{
  "d_model": 320,
  "n_experts": 12,
  "activation": "swiglu",
  "router_score": "softmax",
  "routed_scale": 4.8,
  "head_dim": 64,
  "norm_eps": 1e-05,
  "attn_scale": 0.125,
  "init": "uniform",
  "init_std_qkv": 0.0449,
  "lr": 0.00109,
  "warmup_steps": 241,
  "schedule": "wsd",
  "final_lr_fraction": 0.0,
  "train_tokens": 280400000
}
Below are experts of layer 6 (counted from 0) of a mixture-of-experts language model. Rows are named router (the router's row for the expert), gate (a neuron's input weights, with its number), up (a neuron's input weights, with its number) and show model dimensions 64-127. Each number is 500 + 40 x the weight over its row's rms, rounded and kept within 0 to 999. Numbers have three digits each.
Before each expert's rows: "mostly gets" lists some tokens that are sent to it at least half of the time. This comes from a sample of Wikipedia text that the model never trained on.

# expert 4
mostly gets: " if", " Y", " Conservative", " New", " White", "y"
router:499468549526442535450472495512513471555436463482483496586579468441449468448557465532498471557538478463553500502410444517551506481505493489492509551528538433503482498542502413471466493470510499
gate0:451477456463432462515495468549576530522534498465428486533522556493493463461541419523464493467571526497490490443509512420516516515473515454477429454607475473551454550526462434563570440483541514
up0:489568615483529525502444523529498476484468434464420432478442528568459471492523480482470545475545478549493526477534434530485508463485540405500557486598490535512506540445489508440546487558499505
gate1:466460491483458506520548414515462500472520569559513578509549447583495517449539503526580490500426473439487512443495475531512451379452548493557504497462496434536463477509520535492552481447391554
up1:453518502445495472518545495458485504514547503442507456509501550438489472531495493514547554499535480505487490491599522495526493589463422456504546450438558533477549517467530506480458466495519456
gate2:503463550575470534547535461522480552572493512489545596560536488429590495484534558438519474508550459541514468434459512440527445479507522367499552538493537528487510493512496483481501431530570470
up2:535520577551559457475429456501579509518461496536505492496525504529448578500526557543501480508522473506564517560539478521425526562529415557507520539395555599587468503534568517515543514515430520
gate3:474501461498480485468522428454499445526460448490515485531557502496517509539462452444484513559531507434551514488467478458540486443516514448483497569549536552505495478564517476477451494407462461
up3:470551539454510510447535480452504474517594535494464487480470562462587494557502419491490500462464452477522507553416466408540457551497530526492526441487513524568490547477537530490484534417505528
gate4:477475458407459508587462541506486419522447520447513465508585565445482513499413505457499513495545447496481570521501553629501497491535495572532479537515522421488522514494475545484499502492499505
up4:478493474529511493520480505536547506485540470553500554495496481439525515487449473509557514520553574496566506510489463456549503507531505537464523427492485492468519469459507518365482500526502544
gate5:512436534542519535498496476510461486525506431535501462519480538505410588409518468496432452490586485445485402480493511519504512524441491432549540542486533473559477535462465458460467472550566559
up5:536478505448465496527522455537467451521509529495506453526492512474498450538487509504524502563548546541406560545477528535491440481469489525486476429528628490519438511435462521474552500481475486
gate6:467552526468474451496463568487517485548518413470473480558443552476484463532453481489540432548490531478557459542498496496466462504561499451557510565534541459456459495579518400508502541506552445
up6:482551517454483505426552589516526485534516470501456508494487556481485482539516539579486484505548465500490423457526439448509545510505501415499505573446562470480488520538507467454484492497522419
gate7:474446433527454484481521515546527539518483495471485470543509463477487483428483491538526483541453477516520404404480523505443485563493491447532519508528505495489483495525473521506409467552469452
up7:541525453513528573480483510541552548435491463488462525457536478453570524589587507625386552476522472456496556584458516500493472507493584499477493475560457474538492485517489532483492532427527522
gate8:559408514470464561504507455554515453548448486506615528525551439461463497528518576541510544527562441541458496459485497520452442509424503541554520481536498469465492474493511458500436516496493478
up8:432494485593495472428495529425437506484554452482504508443521468501518449445501486484522475478496478472522523476499486428530464530528468480509510539479565502543498472578497569438514480543479486
gate9:538444532509483476491418462504495564494540533507570476518483545467474506516548430533488499430536402478451569536460463433480534501470453528474499575474439478435479560498476464503545462467469470
up9:459570558524484512535510607443547512548523531565466533467427516475515599524482440500547533488516479498503491516552519449473473434469503441501513479553455448476541479511473522498522510471484479
gate10:546500475509429464453426481530446525485486505487549507435556538455472489487521484485482525471475493517475494544515487500588512454548459460560502503536502555521517501472549466530535469425427515
up10:463501530546557475478512500500481530490515523461471492451438544566531426494531481532566544519543487562547517553527479491533473511485477495465473552531522590558467506509460500571491461478515534
gate11:476526446450513488518495522556435411490511467476529521471484474467412511491527511476587503548534520550466508493486431501450523503445527513499514448486493485488440444535488493577444525517562478
up11:492502525467502467533497544527527511495510535524476490480485518468563475517476510505475429493476534557489472514504434523518503543525531473507512466526513423506480487461461493474513440490529458
gate12:461541485468516520447464486484524485468486462566494496388549579461529577496490499519523412515502554507438488443511547441545515487460457455486518496512507535533406495499534494500529439520488419
up12:488490488510443533474561513497562516485545542547527524576540480502508516510483457552519452523537500463485536463484556489453492475537529505550602482500459453481509551466576565528460451516498517
gate13:415554462524413557437545417425532458475464508470567541536474458529553489453523533494574499461541494466414436497462496559517448521470460445573479480484480553535455505476552456522516524461504474
up13:544467589487452577506441497468461525481483484491509443449436509470400498496438511478501464494535469545489420572482466573431493505456429501512551482559488510476437599479420442574437548493514513
gate14:452501425493549508530497514503445546520398494476529452447436513445488514508502519560481458585526576485537565458494520542506590548560501488478577420413558516456479454510564538424429536531512490
up14:401523470409447521502515483505509471506549502577542518526456552465494459500454499506477527453531510480455532523471489477445430515438532420498479512503438468521538480495479483531450557543487488
gate15:547450552442494482543470480514479514491470492512595442498528513559505543517466534505487464571498501547518484526486501548495509468533494570455494464470575548543560498505409514555495514455417541
up15:574493470480445495479465459459437541536556566496536545444523524482477543453515533459525514516499559488548450517492510495482492585461482482581604460429520510592577556466590464463496564477463507
gate16:581512455517491509479493499537464562423482514408471488441482484510530470500565529515491472514475493440561567498509506506512538527459560501511467501461481535413533536453442501514493532520418545
up16:504474503549501479488506495533476486418529466479556496552505450465472513541479501533477535515537524401493587566547522510529507536445449505491532533442435437499545605498514503451433481514494495
gate17:584580495565476445511461505442518476522509494541520453489553541446505480581441483471467529457515510463485512503430432479451506481468472481430457552480515444623487456494516510513537524456472497
up17:551461453442461416488431513416458535516483552491480511520553453490460506511539550519458495522518544459485438544480494507423498518529525457541491519444545521515493460474508439544496467431500565
gate18:463514485527439412470501506519509458508487457542483521514493495481532516459477533474488463526525509504575503503557453430564543462498517431456504471492515503579579475525470469484594503497508464
up18:505528518484515543509483475534515536504505509473520562493451548490421439504539511517483500566499497479457540538528487486469510445468493451539452520516550591484466584591470506476463492484529496
gate19:521482445526522530453504499476554456429476498502528542562520536530466466498565500555552439502481540449486520505521555467535538491483494490529565560487561526470546445461438457499474490462544463
up19:498539549497519433480550488447466470479483482529493521512526473516539457440486478519540463527531426559513529530515554508533495573500522486493505442511445429516491489525522491533554457497514537
gate20:600463515510435535475503481497570573487437472537465548538596532479440480514526463520526530460471460493514495514562501540451477490470467517559505445498458475539540493510474551523523495483494590
up20:470491488439541450503528493506534464473536518476565549515490561525488456548572456523510522464539501546463417461554436503479491440567453508528475487538513514503420563523521517464466509539494515
gate21:516433538536505478470465454568492499557464503476504468507453548456533460502544448445504473479472441490605522540488509452533538477508489470501530507470479512533588488557481431508507467464471517
up21:507479501465515499536512477540397488498487556426563440503527557541515441466613430474463494482519395543525444493463512490445485545500497458537493546518433519462528572567423529399489519517475518
gate22:533516515520510467414455446491511488524433473482480506498503432470460505399607438499489425440492530462448538546537450503443449414539510528442478454525499526448444493431516490539511454463520435
up22:472522510519557508466549490495513477514588517556543445553549449522485500475510472506473553560544408461477495488412525495530506470512487524489459566550581406493450503515500489496398515456528526
gate23:486509464450517471481536429509516470500509438488429524520476488515553435526525524492517505518512434485467473468522503545523515468478473479476536475529488514478469465551483488480445499494448544
up23:450514446440568485511516521456507463491479498485525577440510579464498451471476489525482495527505484500502418569522482532478548489509487452505559548497531511482462584486553501443479479472449521
gate24:498516507455513448502538555508542508576490475536495453404513580512508490562461532506517489488492508520526460466479564440554522466461497468538464467464425444510563490472566456542527512550478478
up24:504484450574450463478511447596486597549495533530453445468508475476488511439445454547509573553508516432552541521556495523524510510526510512445494537554475515469480483535475474565538478488526518
gate25:545499470523534551476459476456460440486545440576497481592486472438548551508465466550471473473485435428532533486480529463446529484539493521507525505514517489476506456558498431495547448516480529
up25:494539510502478533473566526522469478507526525420439479420517449517501475503528465531517533442560522571503536561522423522491534498540468467527523590504466428446483489476464460454472444465502499
gate26:476395465465475454469529458468465423450437500432448528424488463435476519539552463485435459391482485508490587471439496548465518484453540560469438447543548486553448453506544498457508383456514504
up26:554451541531512507459440508473457547422551533499487543543507500436557507519479514490454528474486433456482525578486497481503514506525566502474465466502530475465525450455492493532566575514500512
gate27:521534576481448461527461481534441475565522421567415522446470490487536489481485495456482520444503546517533480518569451515445535514521495501476453454500548554555523440442562513477550501520550446
up27:433545518491537475521514507461549476512544466582524450530465521491508468557546495462432406454486432553442508480479479540424542386494431533495544471495569544589465533510522501527495527565468518
gate28:496543489472465503459457519519501475524528441501436493527561484432523504540474494507510490495564502497572453537520532416506570518513551437442508492528479473478455512527480465489539535530533514
up28:481475529502488572468549469438465477478457501496522512554458500517512408503452568460508543518434570469521559454452530540409476533516461502512566537490461442440511447486526474512461478516467435
gate29:520516415517531447484449519479556506516498499522492598518561535472431474509530542530545489538497460424491468456563423438527564525480500460464512453538542447483536534480615424568486534539495469
up29:460529529376530516523485581501577501510526551536456476507465465599462552482481520487463491561419441485469483462508510478431478515480476558543508503488503509556428451446459496485514495480539432
gate30:546508455503492505485484518524450536457467508442501510532556561544503506550507457499546500494471490445525451463519441468516503455522528518378497557523514379492549473480497467493524510550460435
up30:555562472463467563505465527532557577515512534397537477457512526487451459574546523535557460493599412589499529427496447552464547474478500429539477540491468503519501397504590519475461493543608463
gate31:581465476450443492486483434445545477459466523409534510498551482468467508540516540510485496541509462495475523524555533500548433418497552491539543538467496541469523534479414463460451494437462458
up31:555484545495457440429536559522470479475597541451558509463509553463469559563424524408507434509541442509516511513553493496531476470488537533465466453525459427528546526515571430506467512470550462
gate32:515490451598489558498529551487552535605499516479518527511504427551491482535450479541546467483508477496498479518522516482518460520482493440569512526562453506441470492533439504539447496480483436
up32:563548479504513520507537497495506555555587580534555482539527507484473470484473457469485489437515506491497553525500522505519573477478576512539543516532493505459525472459444537441487554516578466
gate33:481449484557488520487505496483502457522477513518528485553561497467408498507499492461542560520517558480417577476565446540492456433512532459538479460484551495468489419532516486499479490463452490
up33:498496572466514488496501455503538518526522487452499529475517517514601404417528472551478569504471476501544451519540495501572516489499495475503504539574466509494485556529521489515518516464496548
gate34:553528500434458474496511481471496591429393537419549566434531474498542434538504436544573543474538451546487531504563500517505495460521448425539530481446519503499601489566462478472466523453503501
up34:509478485512419433567484470464509468489475487553520487514523492562482452516584493471508536508422463557491548460476474598404549477475424482549528452529541524492500471522430551529431528497432502
gate35:511432516553450522535458534458516484544501453491482474477551526476462527525464482528537504462580545490532536501465489462598535529454545492419520455493534547590516493456523480473504529498512490
up35:522435515574563519486432479495490545543499506511492510519481619474537502518521540468527443486447563522517537477434454542533469559486541441452525433456460586491471531506493518515526460533577483
gate36:482530463526529549503495501526494495487388559432547484518543509476482475494442563532510505529524490423501498506464460529579583486527475500494453494482541505550471476488552565523461502522592527
up36:609467480442468463492562464537531536530549538535536475470539510499512582488535526481593522472566533458472505523462401549418469462406492497529534574545502528467464540409486476450453484480505498
gate37:462448415449452484508436494486490496490524516493586545493485532573479451487549432521512437483606555523504436492463520501465489537494452534502525475424449495526462456491522508562547449474470558
up37:558519566583573525554471520431564546466468545510499473520461484470441524565460442538532510460513493494530491516442534496538495462475528497463539497525516466515493527545509567486540417530529473
gate38:507479464540504462566504489509504516489476464459468436469560479539540461490553545443475480501532481517483539481484524517484526589548494425509446487511469448468514475517436518497494578500517459
up38:461475484486521452439471461519488506507384542462571488522543467497489437426514525534519513470524497569477497535508515499477514465462503512521453478480520530524444502520536569507444463539486485
gate39:548472517499467498504500526523537473483538541510491470528456470538474434528496477491465498489496419515553460441527532498538486505517532581485531515574515520489486507430489452528520466519501505
up39:526468434567503515493433514448513530492481473475584452472437547545422475475428487530473507526554542465497529554488518522537506542505524471491501525496472485543495456507524471498508484572528488
gate40:596425529499515505528390427498518509478459476498516508512542516534556439451490499478479534479517469404495488442474517544526485439526541492527495562468547506493522550498471512529528511511477500
up40:522471446507532504466476517521462503485475453443503495476510467519544489438490553460535505428553543527576574528485495480508455532539493423480526520496460494539544434578547568536480555480535452
gate41:508514439618482465474517475455439511455531469531519489508546488449563530503555514487451529564500477428472481449474426487546492521508520481522493478545468519535460424473438523481525525503426504
up41:469554553520521438537484528439390457558521544524469500484502498491477522467510537503566545484444492409519523481484499558483472502465557527487444496499550449398533532520440442463487581582468481
gate42:537447559568541554473495449514470580546470502520513582548523461465521462517565521502501455499511449464481434450503552496475501501401532496520494463489497578472479555441508496499482532525530506
up42:439445541517449454441519424432423431510508555501438548505583502573570465527474427478469529403519492415483544558584481517564528471497448519490542451494458453545516502548539483437505517508485498
gate43:510513443471504561515528495490437554513526518480528529538527510533544461438491499487495493423480511489504528407457451442497486534432519476504486561518448488533454535541506560476537458559447460
up43:459455416494596449421459447422457545456569557448555549545557482483443576476523484525466486489481420479520562509539448473495466533507558529540529494472562444482497475494491518467564502469555535
gate44:469496456580511495470486512517536436451525491459469485457497467505457542540512441544514464456475525457511591492501487524505511450492450441467526591416519505500567501565524495519560561528402541
up44:494530546505521476493560541464564504541497478501561541529519500486559501538528546511475514496539540569512431487475463453567508517539490498484486493523494498567533467533532427483494536464516552
gate45:527454477508560528447483504519514488491508485507493526558482544466540529441494525467493459470572463451451551529532499506559412543469491476520516549510493489542547475597433476508538480519562519
up45:541480492493505524545522456481574482487541439414515613531540507548459399544489484435448490430486473485504495552534469530516498547517530534406421474553558464451543506466506488521541500526473577
gate46:558500583596443536466496478514446448507466475522499464565437466536470480434591533497474536519455514450573543523439534555436501534553436492540497468528543482471469499492435489584539516461427559
up46:579482499487509519580463480506543527481430492484497476509500408559487539500497482526540505489447452491526565424508515495554454416503518472484469566536497537509489472488540547512570505482502463
gate47:473468524476479470527471499522467429503547495423452471518464529529543449468547522533532501552532428491457521513441590422554505514525499493465483447553548557447537527546468439492519503478524542
up47:473506514548488465494553480518470574499514511431487555466533512485442437428512513532513570478533550449474483529564460560490533457547499453470552503460501503545447529459493494443516511482496544
gate48:524452527481560457470440456464396512528521470491471459479480500441475518545448418478507459490478481427543468526472475542488506434528558509478446505548527460431401480543520476504558416466544450
up48:524544450390552577465508434475486494469505498568498516471527574474503484553550471443482546438495484501411588442473540437420429532403533496464494566520450486443498468524465528475490494500437510